Below are experts of layer 3 (counted from 0) of a mixture-of-experts language model. Rows are named router (the router's row for the expert), gate (a neuron's input weights, with its number), up (a neuron's input weights, with its number), down (a neuron's output weights, with its number) and show model dimensions 0-127. Each number is 500 + 40 x the weight over its row's rms, rounded and kept within 0 to 999. Numbers have three digits each.
Before each expert's rows: "comes after" lists some tokens at least twice as common just before its tokens as in all text. This comes from a sample of Wikipedia text that the model never trained on. Tokens count by the router's weight.

# expert 70
comes after: " H", " G", " M", "b", "m", "h"
router:526501489460518497431503508519570479564423492515592544560462489496520433518516449541539458533490529523511491474480513484554468541532516473473623422564510592505482484539549531554519497451459498454467448572551461503470482486474551579503496456563508469563483523437502566507527506439505591539556594452511472509543479521418529510499498498502509442491456521479486491395418457499508491553477
gate0:515436500415464485565495500537496495534471505465482519497554538519509535480474449488501418553475485512482528546482380447497536522473535450555459443544521511450437455503547459527553521431467501525544545556561483533469521433523520525522455497579463451534481465457531517538443482463542529552505556411499500470596557510582567486505463488466503475402477566439531537525469497508529527524545
up0:461481429438518464510462535574500461520458454507489515566494503481510523491428584514438519452518513502472476546522461476562424496493555512527519404599520571448469462501499477503591514511487529546490542564482512589534515535499525488476432517552525410528509526449549483472507438460505525495508506469504520539614539492454516484466479481535519483447443441485571447537458488559530468468482
down0:576424539463481502461541488440514478496489525518447404460547486529514464492520458474515485532567522489535578538541600525517525500506400577576470522534476472537470488494514459550456497530475499524467430472522491490505550481490495535487488510495475582428549499511520508472433402538476513500434463482488473493402480507555488554470486416482490492494499499469500538505520484502546479566551

# expert 54
comes after: " to", " the", " and", " a", " was", " were"
router:535507492476499500483503508517563482523498530547526566563529506423542420529413467544510484452527531486399513454542569522535514567518523499445504508516510533464501518553589481516526500485483546471480513521543513516465477453556570490556497527489450494487444504455475571411497539526514518542534509474381486492515509442499532458456488415555477517444453446442500446486444485508534497544520
gate0:444528480466431463473460501501529457500518429492607448460514504474512491452481576491504461534460529450508485476512465498580487475470471515442451494419440549493481547475521473464498456416469523504469494529453517500465491481473515493511440489367477543531519534489561469498446496513469444513483477526533461518512450565557572494461487465531588484521456489485509505521448433476529487487461
up0:561513554545471448435580432483590453496474511521501482506469458487511504447535482454452445543497509512481465553562535498484478437444498484495489517557532399516476480541456488522473494454506439458516521578495463521505551479528496567474511470516506456471479488510520528483494543466544532450475497457442528520544513471498446545504418517453430505507443578518462461503453528528478487456479
down0:518447492553572479509491464521551413504527521524558494471513534470541510474536524502404436537430428477505516554536452477482469459477513537471466491461501450569469458491454523526488496505479402442487498532519489572486522444562468482476511462529472516466518539510473486488469535502498503442518492503484564535448433564454548497505460485465426497483547480549563419436508567574441573467472

# expert 64
comes after: "%", "0", ")", "6", "4", "5"
router:526497492548527513481461555547562508515468439529494530511509545460548458521513466538496537536564498538449466507556505468573521516486532523508569488531512520530483491544541531597532482488475618518429475506512461538479499462580511533505496526496439428510512485479492494522513498462467482500519577383409494519534474406453521480471471464510452556419511508438474469456397467451527506542541
gate0:492480425438487512572516480466553431479497460504514444542469488521466429511472459474490555513421497502520505481565559515511504476501537545518439517522509413565536513522534595473554421537515557507505469511500538584569467490514518530521482523532589459642595484522494510542468494454527524498498494499544546468502489515544498534550423521448487492411525573497536514406495514532479476469511
up0:485437521489522557544491552534517570555533496504490427479484450490489499492481522477512481490512404545513443550492557441500499496472423464483558427570460487473546500515492555511508538495518463397464424454420480614505448506533490456503487450517523496558543480526463466555532518458529439455432505520471480505483534536462511463499489562516484438503490404444568403538503540472489503456478
down0:533439551488469482523450486511499439527507501477545513546538458475510493496472525447543474521524407528478480517554453459515499450473474526471471513473526551489510539561545463480582580485519549499461563488467491482570523541513484500440487484443472503431587479562558510499511476568461470536534473489500488542455534532539490443462472553496578475519476548521540513469456535447543515488583

# expert 40
comes after: " was", " to", " he", " and", " were", " He"
router:555527527536534526465500549517526486509452488598529568534438482440527391549468495558506531427507514514428480428563520521573503546508546494479498462534501512495427455517539505543514487483451529503501517552497465518521459478491520503505429465519448450532505495457462577517552580499509520538476504498390520499478492431485518447480543426477506548469439483439506510511475442480464491541495
gate1:424457494537598527490545501498488528482583473553443522562466574550500521507513456512483509543531486507478521501576441477473442500561497563471462465469502505520487490533517537540528537516510439516504483519545493584532470514530498495532523419504591425573516455454495535557499468501450544455493443461490438587484467472480524495566533493487500451524559506542549540466564485504437485455587
up1:491516480547523490564478532459495550444544460479523455519518482453499539505465464547468537466472442513498504545500553485494463491537487472521517540596492430457498557483505446526489495421437551555486478517513521548447481605499468509536486571562451492510597539520539460576492521478512483480465470541486534507558510492476592549500543545547502566440523433467519490530527529504530576463537
down1:478433575530503507549457496461537473580469545464509464428501519528586433517514537528510485477519515551530504533551507454452487470473517455486574558593512567525462483506433428446493543495552464532522452495479424494468531481497493571578517557474544491498510491468486532550477590520509551448538478537553481515514475501468546490504512454498559472513488435512507511500514487375504486466532

# expert 82
comes after: " and", " a", ",", " the", " \"", " to"
router:524504519569568494510497584513524481504497445549489513450525538515520455546484473546500506430505539572430489469490545563483489526526553493524568441495535504486450461485503544558562466480482507416472481520559488524496440486525525500519397455491483461568472574540452528501481503477533504491515529454432493528560472494488546453523525453550513510478508444490481438507499474485547526541534
gate0:450542537439456464501581516512493479548550487556512479481565509486505488485405491535503476495434488534473474519532515554510498482562472525517500461557456481637442529529536478476577504486468476452458427535501503469479494528583485541579464501486518518555525492508516532492527502505488471501484426496518500485471509465483514552514564458539481575562472455451477483573449492518537472570480
up0:517487502435414454505517531436468527466532547531461520465521498470510494490498431522428432488529570559493487529546476534535544513417463478576537528514486424644545500477547486503486516464461504514437488540516505413494447463536424531487575463507459471496506515511488520471520519528507472541479500402517509523463497449527434490436439467558474507511495519491459475509416534524417506474518
down0:636479540556478523527484529477520473464494479566496464479485485451505443508627491506458550441455483525477540553543525565488480494473522517581536515477507457485474479510502487571474528483483537497543551540547552514497493458461515504524555530515487556491609511580491533522493455507552542452472429461538541489496507512521446383491452437477490505494527466495552457557580506462532539482496